Weights of a small mixture-of-experts language model, trained from scratch on English Wikipedia.
Size: 8 layers, width 320, 43M parameters.
Experts: 2 picks a token, a softmax router.
Training: a variant of SOAP for the experts, 4343 steps.
Below are experts of layer 4 (counted from 0) of a mixture-of-experts language model. Rows are named router (the router's row for the expert) and show model dimensions 160-239. Each number is 200 + 40 x the weight over its row's rms, rounded and kept within 0 to 999.
Before each expert's rows: "comes after" lists some tokens at least twice as common just before its tokens as in all text. This comes from a sample of Wikipedia text that the model never trained on. Tokens count by the router's weight.

# expert 10
comes after: "-", "\n", " |", "|", " =", ";"
router,179,205,229,228,212,144,163,173,149,297,233,155,129,179,171,241,261,188,172,162,259,175,213,215,124,206,210,212,164,198,167,232,151,198,213,178,204,101,160,246,181,239,193,227,217,175,255,167,260,198,185,173,140,159,205,250,219,183,214,183,116,195,241,247,169,187,277,251,216,194,272,236,170,255,197,211,196,232,191,245

# expert 0
comes after: "0", " of", "5", "3", "4", "6"
router,212,282,119,225,221,179,152,201,233,163,152,184,150,258,228,201,250,189,207,161,165,128,132,179,197,255,188,221,275,177,206,197,191,216,230,168,289,274,171,184,163,144,224,183,227,228,212,128,292,151,194,240,225,164,187,94,187,206,244,232,198,206,243,227,233,201,231,187,293,225,276,190,244,170,229,215,207,216,211,186

# expert 6
comes after: " of", " the", " to", " by", " in", " from"
router,151,178,170,180,210,180,234,259,189,230,190,198,261,240,272,222,202,250,165,176,167,179,116,226,230,200,248,218,263,269,208,233,196,228,144,194,207,230,232,133,214,222,138,199,167,197,228,205,264,199,195,246,228,222,215,127,148,217,175,128,214,146,136,149,206,201,190,214,245,213,156,217,208,237,236,204,200,151,195,149

# expert 4
comes after: " in", "\n", " for", " on", " with", "'"
router,171,207,223,195,208,191,217,197,208,109,166,226,181,167,170,226,204,146,189,184,190,210,231,197,150,204,210,301,130,178,163,196,194,192,193,165,168,193,246,230,238,155,129,208,254,230,243,123,278,269,203,153,176,209,199,230,198,270,181,126,258,186,205,152,249,120,160,212,254,187,186,275,193,245,231,214,237,159,181,108

# expert 5
comes after: " the", " a", " The", "s", " his", "=="
router,210,176,202,143,192,168,185,293,235,222,140,258,176,260,197,189,205,259,198,211,245,202,182,286,216,196,226,188,242,186,218,171,220,228,153,194,167,198,238,188,142,220,175,221,202,158,226,270,64,198,238,104,249,287,137,217,165,231,207,126,220,196,170,154,201,170,201,157,190,152,169,237,256,211,280,161,175,224,215,251

# expert 12
comes after: "0", "9", "2", "1", "8", "7"
router,270,140,136,167,241,241,150,101,246,264,235,162,202,216,156,182,200,269,188,261,194,161,176,215,214,166,179,202,213,145,196,188,151,239,168,201,216,193,184,194,247,272,194,124,158,198,229,272,137,214,247,281,199,162,185,264,185,216,60,260,180,231,212,160,178,231,197,198,156,171,238,239,185,188,192,239,248,225,189,170

# expert 9
comes after: ",", ".", " was", " as", " is", "'"
router,222,207,213,173,216,198,215,149,187,203,218,206,207,226,128,170,268,221,191,214,205,208,186,277,124,194,134,161,193,208,90,244,207,265,197,227,133,172,143,230,236,155,178,259,194,263,216,208,275,146,164,256,192,184,259,194,169,197,166,280,235,197,160,183,284,248,197,189,180,174,173,149,196,195,222,235,283,215,243,144

# expert 8
comes after: " ", "1", " (", "–", "/", "°"
router,203,185,155,179,152,172,166,130,304,177,162,278,171,135,223,226,182,208,156,188,219,206,216,215,193,140,201,238,246,187,194,232,206,119,170,189,214,215,190,153,236,185,153,219,149,254,170,317,112,170,229,286,225,162,173,164,188,189,218,207,194,204,201,231,204,283,170,169,207,194,145,177,261,184,126,212,172,228,249,234